Weights of a small mixture-of-experts language model, trained from scratch on English Wikipedia.
Size: 9 layers, width 256, 41.6M parameters.
Training: a variant of Adam for the experts, 4689 steps.
Below are experts of layer 6 (counted from 0) of a mixture-of-experts language model. Rows are named router (the router's row for the expert), gate (a neuron's input weights, with its number), up (a neuron's input weights, with its number) and show model dimensions 0-255. Each number is 500 + 50 x the weight over its row's rms, rounded and kept within 0 to 999. Numbers have three digits each.
After each expert's rows: a language model's description of what the expert responds to. This comes from a sample of Wikipedia text that the model never trained on.

# expert 9
router:593488583604480519493487464486504517563446537594491473537440531498526488459494467549465450431477471496512474506610470431518535496528390400426385455400537606518500430574423490477582483474437490491508537613485400436522500542443408496478509569495577446606533450583415506479489446484444500594523472449449542578585506403422483494431499524534464466569458482527521500461445602520476523616396534544574429504447488482491456485453469599551570473511473545540413468600413499380403489487529459560513452527451484533512534409469569501525449534421463514488514470539523509532513455551492489592474567514476427508496529523515530535426503489489439567542484493517557542566451470513491526456523538496446406400475500489446495530527568495455569535535495459465569534438498535495499512486535509
gate2:506447452516522429501513467488426500534571491366504497431427519495515491603482463525416493441408485499575529508498444561539551510392471469462430478450483474444545534557443443534465573541447542470447488496421529453462504580562434543510515482486498458506532513558426452578434501462482596437464444464479489594478452483556467482504504629513556442473475393551596475468432597569460589611515639536475617487542493577462491541550364534474518502441437481466472475477476506457477484520541532581464462538507557517449558514427510491467498474493480478559558482467572483470531519493541572513508516521486528519566486642454480560559529419429530490404535537478487523549495417512416462432497474445535575530441419580536435532518526431534487472587533507391476485554427473489476486504512543
up2:519521413553535460520466440490478488558491482459507489453466520495484584560487480585448454482508431492588489566586449570542451501463443463459397491533545416507511456503464405536577559543482492464438569416435543410406494554554405606533526444450466495475443473539424466465462573478519509442441447489484507539494500476532360502539494590502578411465412480478567487484475620537534526604470616501543577507510487525459446461414427611528457523405445456491511449509473481414474509490510483511476480498460519465482570602538542476515491458544472485515537399433472487431557519492580620515556557546528468483586507540525447499532523415523463523442572489505498465495510437489426497434428477494536513546498426558506472527489450407498507438554608459424407534576527480527467467555492552
gate3:513480560503463507498476506534496411466482500513460511473371515500546501521497399447459466504478516529460525526482601505544526549450414414551511479407538510464471377643465568554543368492398511528534472408585503487469478497521491525470434522488525498474518419540555550456610553415532443538493545574508527480445522453478436507500432547513466456548453537528515574550454567525556538513536563580476466457487437499519535539482499493533482456415533525493441515489452446481394473512578478559538420549444561483472459552390484493484473487506494538478428479623478527499503464481541571544514572479589510556493378470513539588547553607466409585581465493472669540479550386500530445494455467407478534503526545489463532514487487519500471486468415487534544531503508504546413506618471524
up3:490521557466505529470485497487513513471570639460514548468530567445458558555525475559590479517522512470459480438502532426479436534529484469513527495557452511558382507550525500460449501348624493441437559495485538526572476532447415530488540507560463508476524510418437585509485461482393558605590415511548428492521473529504529497540515397535496464509508473494434494462483544578476531534444510525530487469540564485597482401406551472381574485540499482493474485499601480488471457499436561391532533388575491457514484443473512431526401439556430378530459553506475559508445496472518481470526500493538499553516529445435485435522473434473465478540413501537499454528465547372527578448516514539472551421571469418516458474523583504502528408552586472433446526552553590448555547502487466
gate4:531531480454501532498469473506551515500566532523491558464467493504573595545472488506483472544541479564579592483511577456470407423521467468469422517432474517466595556491414550406479477459411513524501484534441490426517480464520471535464532455443484471506483466451510455516535604469525454504620580560525417557507475508503472484537516519575421506504439502540398533474493512526438499501507456554544432509484571374573534425532528555539457470479548522493494468476542408482397541519491513524496520457471490436514538520502489535492508464440466403480378514496456547501468362612547576535531394555531457492377509483505372520459525523564528541425503484629508481460465513488492529486472504482481407407562465549506590390527517491519539506453602433451398530650503577524422493482549489
up4:401467578530499568488518537577446499531536531523453468498555521564481410437488473459433483455461512428495455431505543525575542589441474559482506529487458704584516411533545461643507513483468535430521458506452434556541517518503539462538511502562456519486505521422432472521534380518434497527501438489447552555467627542503553538424588499502483459467532556533593600520464525503523445494538509452467539509508459513504454572465519502453547572494525427483459624519490594483530514505466538554507515581584576501472442471542519571506466493476522595494503443484496495554520533446527485487407521529425494588459425556464559630575507425524478476574516443475493490521564490517586392592533553463522571464503568500454488611474498523500495457585522491503589502419509492516576483534493534
gate5:533509447466483523548486501531510494533474493508493498510483394533563564495600443503551418541503469477431487447491434571479487445510497475509511468472569478560378510552605549562525537470536370513477599426473527532522474539506469560510488565471494552526490418481475526549503405506562539490405505486528449574517488439503457510468404448497475399539469566488524533539475454496564507576389562602430437447473538466543522428495517409511467476466499422480469609586582469413490469466531436528487528471540597504586464559584482447526445420464592508510511443655462428474476455493546466515434424447376498521545475508534547483489528382540469466507475472492604429513520462498509534533503448496458567405365509472535484487503444497453505511540416467548513431390512506526511460460457471
up5:560486582513462485467468577478457558525513462457563568509471497500476458435508521572445541434511498422591386540501536427553406570586490471472540471469591442540478461516419507495488580394596543525458470568611555461462481459592460505513542507462431454446500565488538483563509452483453578496502449485447462517562471483476517501522537498488474496498513558586525480504479476462517515509621480419538502474510459481513473574411534495387550480605458531524507444503564468509468518429480462530572483518461532575434436452564498524545524531507425451491543464513538477417417610515481503399430524497503425507572523522444507480593425513532580521372532540512473500468500564587459455423555442480603568517567533478496445481486606629530473502540536471390554497500521525519507549392470577
It responds to: Separators before numbers. Commas, pipes, colons, semicolons and spaces that precede digits in tables, infoboxes, dates and measurements, such as Height: 138.

# expert 27
router:585521452519360544545497530518540443551449439483612425502419482421520456447525529516431499481440481501557509526523419427562511526564550446488409480421559613532514472581450515498527501556455486516507450528469408476485469562542484424530585504501579464604515503606432494432499460502412482504514477502542520489552523436395488473491461556454477479563535437548540516540379493465529509581409480509575440571578492528450428482451407534443588450532480503473475467564468565449476480555584489569579419519463508518458497493510442464623513509454493544524541525511461466518400470523443606587435530483481506440517539530532471496476438465444458503513475499552555452591490546493524510494553595520493404460539500510451415391482579490519547553501508550483455516486494590428489413557449460
gate2:468437553495442470514449526484521501428515453514438553452494460530546462505433496412486489489542520521492558408432438480426441594552436467517535477547558458467486466527638522471530447473467473522504515513440506617534399526478493511493436610490530512484457432480449464480456530579410490467524478507507500530507520454562452482501496541518491443432568477477547410440487525539415452440392485486543423501421494505505505497504439618465444478509506502460499549391533415455450464564565566564511420543456435388586494541550498608482510597426521581484524445563521498522502505643496425475503420496436446465457485542440531561467606510530498461430526406521486414488566533562480451527489488398494395518568531513567557505461553554518557623493526433467527529557498503468498550491586476
up2:525437520551552552462583483409424526550553465558513373515505591571561491528456460553542462465463482602505490509492487596475591451428526508555522540417475556528466585545532400507464538431488597443396545552483517500525507494504508626424532450531455488485483529411470537488462456530592514558435481458513507466506406456555604576502520499517531477582443543559479588526475502499587489359543493497436456595506575455524467522573566462549533511523528475378432500588556476500452553563475565469474511588578565542537462404474490506464387547456549466463489460460482470539479474500512594546479538472530424477488415528487437509567507528504480501530541523622582555496535519436528430546553472493515583503511525538449533525447447521497457465552521491502454458468532433493531532510580560
gate3:554458543508455581482530394464578603468426569477494539560465549472553583573478552492442520541440526483573536423456481496501529603523505575469425449554433520498522515522564529465496528548492415477528523521628554454549475452560518613562463572422532455452480595575480432462515526541433435512531598524499494519441503485481579520519564494573506543532465437412405595512479533457500519403489439478544464589590421449562508435491541489496564511529455440463530532570467593598485467520554516569517510528508452528425546488563510414502498480465458523581510532480457510464521512472531521510542473570479472524538578424479410482502560546575560445479469597483563566549404502582514516516543435493453493492583411481523498400589468509462540480485475465515498612482437520554556482541441514
up3:500514501468465481523523477595503494481500532482444493501527509397519448479564416409516552537579549510570522531644525463571583534539520465446440428602536507440478494563555432550542481514515486454547495457514496549593518519490494496423493504619518503629489554546537582483511490595496532450614431519508565564508529542435466465583442516494487504455462499508546447445518583458510538492482486408486425483551492483465485457537490404493570526559459499430408530435472419553461554515439634492544506513548486451437613486538496462490511515508498551509605371543448472564512539543391552528591538586576574550495533428537498572400546501536436512463467500526467494517453535535445561458490487595450472464454432500492392523483433463565557443466550499496475497584443520473472443468494491
gate4:520523562414545568507517460455450402529503503489439391575480496480523470477545586572474512433524417532466459410488570453563465397524579444473475548509541560520499523531437576511554535485473615553434524506552602559519573534440383553460517467519488548564559512486421513505388538524526482512577460437424510474601531496573572444561525559492552485504512539439533492461551583564545583376417471496493422490550493551542457435435478466481555447486447517572533506444431524445461488437512448564570461474514444545458522547390436571473427467488471460476619438543426522553474492472436388516478585506530506544493510512429514575506455531490480389511581472518594466516509557465517495507509526434506491512536574490463413533461486461528530425504465433502586502539502532466487540481507479
up4:515426483552498488434571470526471543435454505481470487458503489576526499511500405421511512519524537457486538630476527428417529503454435555543504513406424479532515451499544437545427544498470444531460450582435456459417429487556561487558463575451539470519479486513555563549507441499544508568477522620504488498467527487515405515456492507561479465406450446599502545481490444540517440561559504501427500491560488480428514464486538542563425550501553460514434437468448504580473437552471494435516572451460528459577488502612559416525454474441555574585380629410470478522514465502560561459500500557484484559455488520544472423516542550453536560546522587549501566554578462585462469563474547577504362483439503562555512485488584608456520589513449402444517526500512522518588511478491523
gate5:516515534449439510482558543530565545526552502454525551545537535480513453492453526494486443465519587517493453558491459540588473452569563451487474478498438393477638475516563424460459521578444495530489518524473541494581563506508475380516370469504510452549500537527352538481441454462510537435596517443507518572509473433489492480538514447515485496526557486549396514500434547506542520531548534404501499545462402518424488548446496464519507514481567555587547573443482464482539610413511461520433423491594477502505578669494492459498478503476481413548447573542539497473460531500484560519362574489408451462521505486461467556498437528561514545512438464512484485491437605460561389437561512417526557510470422512496508532514518569533490540587538467484466553489570478564510562389514440
up5:482455506518618423487490510439500524510453458491458470547483468455579526532472458504475473473468517523537522553572555542467452548443525503488557505543524540521493416523445542416602417465482497455527485487502489529421380522510488521504550455522433520495553435540590554459541553451440501514462427604491541494472478544560429565511469545463535553513419503518473559491523537372464496485493430543463459470473515531589544463446486531525402541378464510496504491411470435473434410513530549533436560510450547447528514381487577564472440461464493501442538517557568518495626438577525483469568539497464439422472513528605461471511517483559536559471497518483578476506478440662450527503440446442462510459656631431535452475443580542395580541439420495497467497529492525472449472514536537
It responds to: Past-tense and participle verbs. Past-tense verbs and participle endings in narrative prose, such as released, appeared, became, used, oper-ated, after was or he.

# expert 23
router:551461550620379530499531470464562468538527579555614508455510545457597512409505522553421509509488636477512483485573530477505536498497501404442457464471540525563485483460442465396538483426403509481469527616414450512430458528453546462506531503529592419525527590583402512395429449471449507542557539499367544511567484398528525474462525575571503454524524523587528517436436459492416592560524514465513500501521536517542560525446531560574564475501492589544487525535458537491499469513552531563538437561494504559541529527427433494559430490462426469526503467522505562588439450453533549558529554529525470435564587525491489466477472500481471488504498544517476488512488460468536509470562503443404439323568545485516505440542540499482577568540524524450474496481498507448529439457537498
gate0:443434520470511463520611407348505575430515488443451519480460588549530523489590451470574486563503505497503484560524513389575404494369525446442546485479546418435480565500423441427578472475510491575567504523526545486582393425471487487523550437551454412559446549480538518545616586492468464515515448547545389521571502499541430482510500581429522420528508511509540416510469552509445484459479526482561470565439555465501492455441512434450524546497435456598454466567554567465431505428530473447517408582538443544555493515519497442488485474447398524585543519460524470426518468439491482546521517493522426558529496454530607464516453526544510500456565466504519461532512523506517540525502492497587598539475560503587504463487516537416484503474505464534504581533396529443519465566515553
up0:482539466499388516547499496359473508548417494509555412501489546450606555581537488528553486436438550485541424522555485560498553423476480515421483535438537413471518532486452508518410492424480482529473549437500522570489451406534486483459443460406533482465435459546392548568465551477608470518448530542558418518445532485507418364516450533568486458478475492512471490531606524616507565529464426432510437391449513485548573526363497508543453535480475477476485542497526597524426491480437400492515581521529469467414525458585498505492548496557456478516513421489521563498544555380496506498449510511454459581508536579558476406553534551511461471459481484500517518504525458546550582509513487512485515571540633427498482438485536539483473591422470499505494473472557565443487417480507518
gate1:516492509457609606454487542513518524534530544532394519609573572464555472522538401489383542495544566552427578522417528569542486412500507556437479548572474516498525502419464476493511476482470529491542449515420513560473485519536501513480494538573509489485557505641619507483397433473485491527538473538521422515459551482495458501513489485536563615618497472444449484458466491510581570417564556472441467432542454439509514501487542535431490533429493474495495537555463464426464440446526428544507511403494526513492561483498474537445624520460507460506614508555506485546474539506408502476481459461578450515522442528511615603453547549520522511455513447373476496451536502543521512458530479495419460419531506447456475504511501533408518545378574542426468519367572560523465452519480484
up1:458477561504459534388593437567422495471493514530501406544476536522504483502544402555464517499542423502451527503466520508483525504540484577463523594567436480434535577476490599458454537490543496426492430527523403456525518585477482511484493440453562501532491501497489524531461409361560576433466549505567608568554504481503513498472486617533513479492479487533497508479545465394453558413459490512487511487402509531460389522419498496529493408518420457449559463522490483505506507556449578435564541585406493548478580470573572508555466493467573490405526541524546472463478506386412455468388532535404552407500557532514557606497471475443491496541558595474485509431478476487533528449512498482514599465505452484594489528546441448522523533497527593596538575469521473441540501412540491
gate2:456546543435460572521539535542395435479411516463526509521573481494565492529509502442550462527506408446478477498556438595469510550514380486365446560438530508501500477487560502510416523443523503518577518557524595481527474486527431503473431541401497434530527485489435503531595501586526421498551474470511611500536416504541486475468482520586403523569476443408478529459526418471452507469456493451490413452539405460446546503493441462583441580464486439550482435528516430478437552476542551669446512522442526462520552459512466479525534546506397547480477496548458503463498563486489506528442468460515539474443586492471450347509528445500516591556575485493536529485440571489555587561439518531523523526483479552526452596471498570459469492461519478443489511494570585414514487388489424
up2:527533471484447549556515526376524533551567359429474467421425437504374467571480468464501511449452532516533470523494503416499476434499527537510508521461565467406483536556454498546464521537452422666454399496456455460551509502584527464497477570556515574510418389466526441588521580565506540531435548594578420452526560496442508462545455437394527455405470505570452495474571545531541474552375487542472521457432482536440475521542477571472488423557523442501534480500434509501525552495471436481626595513528476562414519544555583428536529463504522504554444405440527418436510431536550464496464487504477488537494489435530518496536470518513509472524476413527516503585547470446527491537522543559533513634495470450447503437535559493480465502535462458520528440494484535490497429499457557
gate3:566536536517420530620508543542502459571418446499529461480536512454463572471434518479510560459441590544493491488486326401470510349438495471563479474467433498462573606576440550560489544467465434608440571477479486572566490508456513494550493515540498450409457508548408475514534520571506560458449531530556437528476445501465454519469462414437435471447470531516476512566427522622470422501462407452602522465475500504566510540458526450523594409510533553552438524499480547485425464558486561484570479598547492621421557466497471530509420527543482471575495506437450538584470518490455537592509491523542477494541521450513540449458472554473532452473392430463484496526507475492500483456587541430562536591560479475525511514502544444536473525560478497586563458513527494567518446503480489
up3:459422401494629450432519483479433549441541515482535581571500487533450459497541468505510523544525470462473556500424519574559556515608514576562531428516545491496390480500599587404588573590470496460522530475628558468498575602520462509556511591515448544511527516479619447467516472474425501498464522489542517542483483538364548510431460532492499542532491489387550406499495478514558451464501493509583484503532433486472459498584559585564454563467477515568534447619487529470519400489554601566487450471467482462474451531550507457536468522524514500429468556499510429516607504576490453479480427544483440495495532530554581523461574411470466650516484484531465490433483437550518484557459486467475543470489497461494368528512440489534539537456408495542531528461435499474481495517524505
It responds to: Institution name heads. Head nouns of organization and event names, often after "the", such as League, Conference, University, Championship, Association.

# expert 4
router:596472548578488500515538519455500458536456607539546458450493433431553433537516480554456478458449623552585443505474449488518511525519459387412469503426516535537495480558522517488522479498492507529491491701516392487452474588495458409491480518479638457564552465500396458483439433470425460566497512486535506543526467415420502398472470481512473460542540468552514473459430493471471561588408477486499458525535503500484495472414494476539466444488493601531439524550451506453487563565558442508514418550396422509492570562514466540532451529444473559497522536483529537523391361471525496599565594533540521463483556534485547521407443486470477480550548502560546423656502464498445542534557499449395522444476516506516463472525507504470534502523495509458536524479496542475494424515558463
gate3:525566388494495432471494552500583405527434495458513418554436476471534627516512553515597521550527481459479516498519512457450443482465488529500475471516472553474456445506450491472546410494459514470529511512500456497475470572430575582489526465484631534456567537477539430469457549427530538453464556483431454501465463449451522480468479485491550599409437423391439459468477523495501523546501489563408527488432419492497543523516538607515555488473444522502528517477477451523503495517627440554486403513485453500553520533524425497499481509444514407460542550537406458429462428626535531546508473463460463446452613491483507448446419571412517488607472441452501501572525504577551573515516505460495455483484494409490615508519569595394614467476511442551585507452444448441448444469562507
up3:567497488559528460451548556508523381521486425483514368488381494473478581518509530532566558525487443496475536541485499468410521476463458524476482547569448623522468507508499540473535409453502513492535503513446494472514455556536539565468564463461512516516475583441425397366500548521506548433538543469412521524415526500524496536488485515502514544458418486421432472445474567501516522517493488523412527447481465446377577497485502556542534460498447523521496542562494482514484538547566544592492449612464471504436562558530465474500467545459612463450503573546425427397584541549474528535477396446447562358424546494527496532605454503387521588495511427632479477524501454463564569510493550441489464448457506526526543452541547508422535458492556528540532517461439447450525467488587453
gate4:498564569576552520538485563491459516536511482497500557517500543559469426471545473538519608409468515474585535507524490463478574416442424458495519560468455521461517591476522585490416523607538501494460527606444573591476535553633404486525524451514518502511515504475451438534476577514641453528481552499576499534502464436579531488525461518450436454508478521589488540573441473558453520436495539475495510632480458489433557460503523519511488435487447547471541561574454513463473536500534483521533436518396556526457546520554447574424504454584466466391398538389550498518499466470456501547440468479538563451475532497443491596457521526516525518531473554423526565533476549512477449569530474438554453469513460470547465413493510497456448518485524448501516408521555534606594558327495456
up4:500550542573476573485560529529433551558428454448549473559546390473560496531449568582484502524452453503522584465522450476546585500511555525538475542470509499557399543495559465514491466538380459487573485478513523447527482470532588626546446463422538464636521489509608358454489487523584571440562456514448570546491592503531507469503485529530475525475510546421558621508536476406439590481529549481513429418497472531552416433541551470484515458525425466455437434537454531509431436497618582573520563565508492425495512477585490443515465466603531613463446539434452440530485466482458443448430491476467533489516562486476599529417534504501496570552475495446512531520514477493487440538548551404552534558470469553459493535522476446489531479489594525493470478494537496492578474568503512
gate5:558424481515358475568553597534448443511505569424518484534419450479480530532521507475493465453498471516476422426434544537524534406612470568475468544452514543509566525614460521518487599490481470515502449636487458533531462538505447450566427466512491492491558567504497386543416500430463522469541660558535441580571493469496500571421544531567454479489441458449480491476541421509582498550450546579493519545464504600430493455485462464479526536422445417544422513470529535502487425544481470563536498539462554514497482506472469475444444428453505587489507536590504440496418490474511504454550451473438421450562554417470428481518525624543462511518536515419423549541490491473561612471502479501468560576531396509591577464502509534429512531468506457504549519480549512504577552510494540
up5:571412512559489525590489531487486393507554473558466465512500499555410483419554484461484488426501495512464360455455536502484452520476434533529530538450522496416608496508405534519508476454502496583460532573483476598545477507488520517456513440527423525472578526548467503485537494413410535526462535466554539541552487482410440528504511457455351426398530612538466418466534497466590476574496611477509557475491500554472561521425519510515514458463362516519465520496510560534527447492340502528555439436495533589417495451458525455534555456536476439449543448492541464445427548472481580475651495452549443468511492428449486425520532496415455477566521475412471588501505456460605590477489453564537509443534468526537598461520491495494471485481497463514562517526497495481558470443509477
gate6:595442514506411510522510496487521491519527531464526464514383602420527500552489482438466471483490536570559505438409473537490485427513460471591507432547540451507403488469488566509441550565612464558450475441500541428534476526455481509489498533442508478421480465498560499533534528507562495428515485539572386449506530460542436581508523549472531489573450521482537547453464468472495490470477611466439574474464443555455491528407443552489505581444544482460435470560512423519495467433480473584541536525490561491498477616515487495495561466428585415524548552601428618477535523421540486570561519425610561432503336467563305526458500493519498557548474478522473509439567479557475450462497527472437537543497459457420475530492488461448523517472483501514436502588527498482419522565539545
up6:501564432545536464468462466586468563461598412532415544413556465502424500490502539504524516528520515529523346563476539519554425561544498419540514465501438421472631516450526428467429581535471603556477412473486447455476505464515430498534437367429505485465464470417471545450545440533516461511477483462516411433465519517522474620482562475481439531469473564605395481506460578498437542467511487549419546526572608400556504507488556555534517584560500592547422489533465529521500540525479561488488455471500477529539492503445455439445535472462472439513507508472479456513533418545578581510512529382483463549478473530479477567573532386550552529432509514558483473472466532475496513559573487520536491462414519483422529490488458544536418467522468460608479417504571522479515420471472488
It responds to: Sentence and section ends. Closing punctuation and boundaries: full stops, closing parentheses and quotes, == heading markers, paragraph breaks and table pipes ending rows or sections.

# expert 10
router:591549502546365499515520578447467431527485624501652450478506507431580440514493524528433431425457493499525505566552464461522511527503505478447391464432549605503457479522473487444506445475489437489503492609465409458474473555532491440446529486437582389591510520549424470472463459496419485539559475522427548532603508457554487452450525544526475458536459446535524455397474459436443573538430465487538408501520459480506481434472487494569526406456469527568459430525429514455426502497631519590494473535480493532493530516504424520590392489411486562526506496500507488587475432483499525592481572517531543440474614478458477434467501543493383519512545490550510484608519469494537552514537509485423441437554531458545442437538560511509533521540520511459511501476525567429574464474540504
gate0:543439581454468432450534456447487399516471546511526529479544588494506531473440445559543546527545520504563432493511551466549583414482499456484431564578531498522419496473534509519597539465589395519636464486510530503501623419562518515487466508491528442575447457563473410550539520431454552515585547556506543562444540482559540432427516514521514499555456469418533578540497540596514536570501496477496453577487479562545456404468528548495540498490433457544481515485525517432460528410497503543488408501520448528451495531552531516604511515578481505457535545401496410479540470493388494498483503522456543486522474443493617558458548367471594559532484594546557395491462461509526498419517484497471450597419546476553545491490547479437560432530463502523459532397576503493522540472593543
up0:471417588572433431333581539504552368480460597425474557493488413509381539568628464487466433496517520509582466515438528533508495519517434537525517515520500470522540484493496542518476435472463469525475514488547450499400455467514591518453454605468471495461525569648521542608552504505574458472480560578479432552534558486457559554490492530437425494527439417507531402531526524509451476551538497496435558540483538477452534514502509629452508488627544520498552434505500548571496479484502444534432509486515538429502460479489552521485463610515448516504473438542529467469498496508549421493417613503492489582512435432581566491472489466476573534501601501486475504554543455498514415427544450516470544576543528483494487433483535545505434491551542484448535548575419576486486547467550512
gate1:587473597513404545452444630474471535508492579542555527448508566524558532519482506484440467538450532504481514427501409447491500479497540583453432492502500542455568510493462450494519466427529392483508498484461477495485512441523458449459478506479522433487524447526452419457534494495505451513574573518506499489494640497455498532465449532570507460578456530496465519477478478503578559479448584569594454527493456448535514423479547490403587430506440507454446447556479482452456486522412458411514500488469452484504556414527531462564455482478444479552480527525468508580478511550443522574476493597497539550427553463465506601438550486540375529430506518499520601618455367472423511399451556493481503395517473503584549424589482444531495514549607487504514571559463523511469658543549518
up1:481461516445581492474577564509524489637558423492454534537531462473509526443534465568501421478511497544508489489500547481477504542528500497518543479523518454554463569522469512538499447477426472478508571566576457524514505566455555550528578553607521527483553616487487560570497468456431526495481402484475480550580528525427457506574536458456355416506396529486536440520469554477612499502548542534592438533526564627439431487522510592529433438481466600558520500598602513474430443420566476562478461459435519509514475532474484486529456576483514599501548587539484467540498564449480471465502497468571493487418435471494505560576469429485503448463588467439522447418434559465485520519614462523555436488526530521529569506506491531468501473487483538518512489508466449618631481523615425
gate2:556491552514499547459476560390548499541609512520470536534505595425482470500511418522499442478390551541509447468353496483470561509553609557546491494579431552467511475501536530472516567529382450486466398534536519593494463489483500537525519502431511516494571513508505622479433526503456498473522587433467444480471517441478428477531505475488497410488474472529534472503422450466509454545530550529513469431479489543416491483527401454443545617485389597524486557524493487376449534499442481456564492432452548505481626455460571542470401459527531491493514571528521481566467540448486467567548452514548478484496578456594445612444536577519478499446445442483462563492497585497496453486553448417530517547483484513510582568548563500424571512509418453454509516558458399505522492504615473
up2:410459587477644542442524492487515626611529505432449495541488475491433510482580468503517500495538526468482444565495582456471527536462450489493595540481526464531436550458478516561586536444569472504600585591427495479562454585491503466494504503527485476530574560541490567468546507543386565471506436538436533460524477552526495422467535492527496525536485465482567571414500519497435553461539406526400486533488522543430442455423529613635559393508583426555523439468465499528581550443509506589503517506502471437546492450521493502560566500523449387508588487452504538474531510419383505503504492474511464573393454474498590567528465444560554467483410521555555480533527469544522550485497529565462466375463523496481534506473470561439491488428435483534552505527548495562512484449465499
gate3:502450419529472479545486472445488439476426457549392549476419510495575455485422487530431468424584451507554491396463498445502507486492554490518480534528481518512494465582498557548487500486447504517461517516394548547474498517519588435480456492502559515590476462456478470446451486542533457506470450514467537501426481440528503525548405502457572614467548566461507391476528478407445503597495620579417428577386444471527534448522480509520510502525527453511541511546416443412516576522442526451561538454441487549550519529460480503502479495388644577505518504509480503458487356504477478577551503594394470425489568606527582572428437509453445546459548478554542487513467553562451487498490474494479422574435505603548490547591504519570578499476410492505501521512495471439430520490481501
up3:453614459475445503505520522500465558456499538514588534464510521581508474469529558562445513498484493441480469422510465564598551557496511484407479468488461460482449558479489493422451481489587458473616419554546420477624517474510479508436487526410465491508432496532488320553509422544517486507584506537474429428489560540509539431501515475560506650491464480431528450489484533576423503491471530542488499566505595552516425544539593396499550508506452461447518491531520410588510531440464545527585514539551505556425561483472510536582443473494525552494582504563431485482490564423484464519581421501581600445441570573481437530473523485453559462427556490507500587534475362505442503537502474520489444489530550576547508549531490505510548449537528539476453440576451517479485545550570580
It responds to: Clause-starting pronouns. Subjects and connectives opening a clause, mostly after a date or comma, such as ", she", ", which", "He", "However"; also table pipes.

# expert 3
router:560467472567483500515539521482500508563512558500571472447547537484530555375533478569453476438525601516531519456512532455484518453479466415506447425508586562537450411569411491395533480500420533448554506592485428536449460566437498427518586495576524528556486528559444510440429497455374466578555468489366518536615498412525445446447549564561496485571468466519562452529409511537504471532438452576539488531479548494488472492444520504527522408517485553526451530502474557423419472505588518525592399507387509587501503582483495491564454470481460500528509522514501520535419428478460607549550548515549456393498520475519429620461399546513468533532560485584529444544514444447462506476527522532449460439526509471507443481498557524483607563547467558475554458499484545474537422526502495
gate1:460526438588509470535477510453434544521475361474448530533484454444464459521596516485501472483489511504522596504460485423493423601466505606504487454508609509548508462593507485524466521531617644565558564540520480493474477487532505448504471464536509468576481538450454546492538585541525481509510495484481538542602409464469567632500486549414550402448484422529525466417442574572494481418490471423485467484498525426424489521432443445552522478577538573535478550487474503477516486444568586424593522518565458501449472488463511489525539435546403464555534506519523535506469504454582443580447470493502587511481486392507527458512496519480524452472464476564553483603468420459547462494462513605572499428482467389516517517492479409450468446558431521438554571487525623483494547442518474
up1:430452534454515463530442439507465417501510501469569554438504598548533531491446569605422524511524498494503458512455483541450558487465433529464490565408524482515542440467411470487541467449456482448508520456437587446565567453505492504448521394540529493419484535589500535452511412396421543501588519448463519554385432543522441536441477558621455410465472472511508563393427537475551541513493599508507463457535421481490468529539575482485492529418555464538559610512534604540436483534506468523449404537573540481449495476525540511579500529524501475549508494509474548436517490469441480430606482479422527402513546534549526499519495505500557562503476522590469475410416448586524426505500541477462573390589540585488563494480563502534597397585488486498508525486537483506479574514538532
gate2:502529485534507472514611463478500531431532445431456560559451484451564555501451483588562532522433456470481438524489552410453490497465550465500497417520536524498531553508395432435468523450475590516492502364523433396403387513577430466442558509526501541596508535578473490568495554532455523553521459442444553540477461570455489430431464476535436433504416505495536478468528621472551472428480405422559502436505478442484591472491475549470452509504404494596373397474484568524457557437549579467442572581534513490546483488546544550464488443521431462545527459529602574453496492461432510509544513511464495512467510386568551475482544563489540493517506486444535459419560453524570577485484510465503541503541535517532490410530568543529514453535448542516548519479610575454488453495423476
up2:491561478474495468520455384548495555413533529444479498498564456432503519449507498550450447533490428456398525445464510504542477508541525471467460445472497470440469508492528480400481496492434581512425548470484414470496512657501527488546567455451448443525520437525467518560424536566450543429486428456438533516557520524527512467449469517556555496505583475567511484380566537503471512491445524489472464497516517445501440504518528612514560474609482531497449554501557546434585605458483538456385493581515441541526508482649466471610536426538454532474432532533506466434529495505474426503492551520524490490562572445405549450442461475528547509492509366514484492426545469469368528417458598561515470480540507579526463460460542507462466526546564446443487433571572554362460525546463534
gate3:523519557477521486486512453525540492499546523518430566585575566451608506537441453513508499399554498528548526428551543506467457532464496481494499488582469485475499412480589542411436548396469624484499484496555461516619465527439540485521530563574524450513489522497523432503576466579415506592596494528531476488470542473455507460482543420546431437440426496478510440529409571605588489492524510543590527447588502442488440495497587528508578565523539445564468482609492432531546464489472498583558341483604455623535556497483520463438396493473430540557591521526455552527489468540474466535456529521534444536493523480488520502544507508482413482454530499451482525438491557476468570428510531407550491462538568482459420459520481510513569487460488451432576440490493500509604574483576487
up3:515487454526432552447485510515454523475516505489554439449464496494383443513515526458576452502501443470549489573493502476591521503566483534471468575505482525497482512612446477540439458569566438597450490542494504497470482508526435433487458425423522509492556434440371568501381470476571555426437525520465571475564541540539527517521468531521482497469540453555542542452495448466403500517442514509439454474466543564512543490482396496433360517507499515487463492456580536596506537518497498415474596502458414459455434424535502546570634495444557497503464432457651450506433495484488461498431489517470624504502449390471472506493495555477631489535491450496478565535484485459550491506525425549511539569407500558515498492539410561561403504601515548484431510425444485516423425526515442
gate4:496421501560511511536500478475438428438495504507457496505490481497551468505464510499434402399472535599457534499481394473399510451480412426464428506608469493469531523499429481491513547572506505566375598545477499594485388512407484468481553501527510571578518477530475448430444494611522535470475502505436478564481567464528433518575480594533561470506509422474494503525506542604602515538438523566472456508518547528507475490598433489535496513460484503423458564457592542459413564509359484469582500452480480556492548523424508488459573452500544448513478532496530496547476443515436494564398524575517505499491504509437413557529461583509432524572464502503505471505455550473499483528562529452565517532494545460462608489505603511507387532438426464487502562549479527461450540484647400
up4:479473541343528437517545637469553561438552547529522440513488516469513602495538510579618531478411455485524488488470517512467463464499553553456459451452429449523543484486568547447539560495621514441535476510548466489519592464514418585410401479445468575398478512553458527656462518415506452530517474578580424528554372478467501578496497481481469446521487500554469547518504490605462478416569530503510477430430457427546472544445539465527427523543480428482500487513519532430564524505570478505540566526575505543490444408513444517566473439421486401517549496412458480571490503523535550538587455502530545532590522363535448511481504537459515453508533583512547518501538478526495503373511494470497518527440456507435465473567522493523441464559534591508523506484531483504510481443480500
It responds to: Noun-ending suffixes. Noun endings and nouns of measure or place, such as -ation, -ength, -ities, area, north, population, usually followed by of.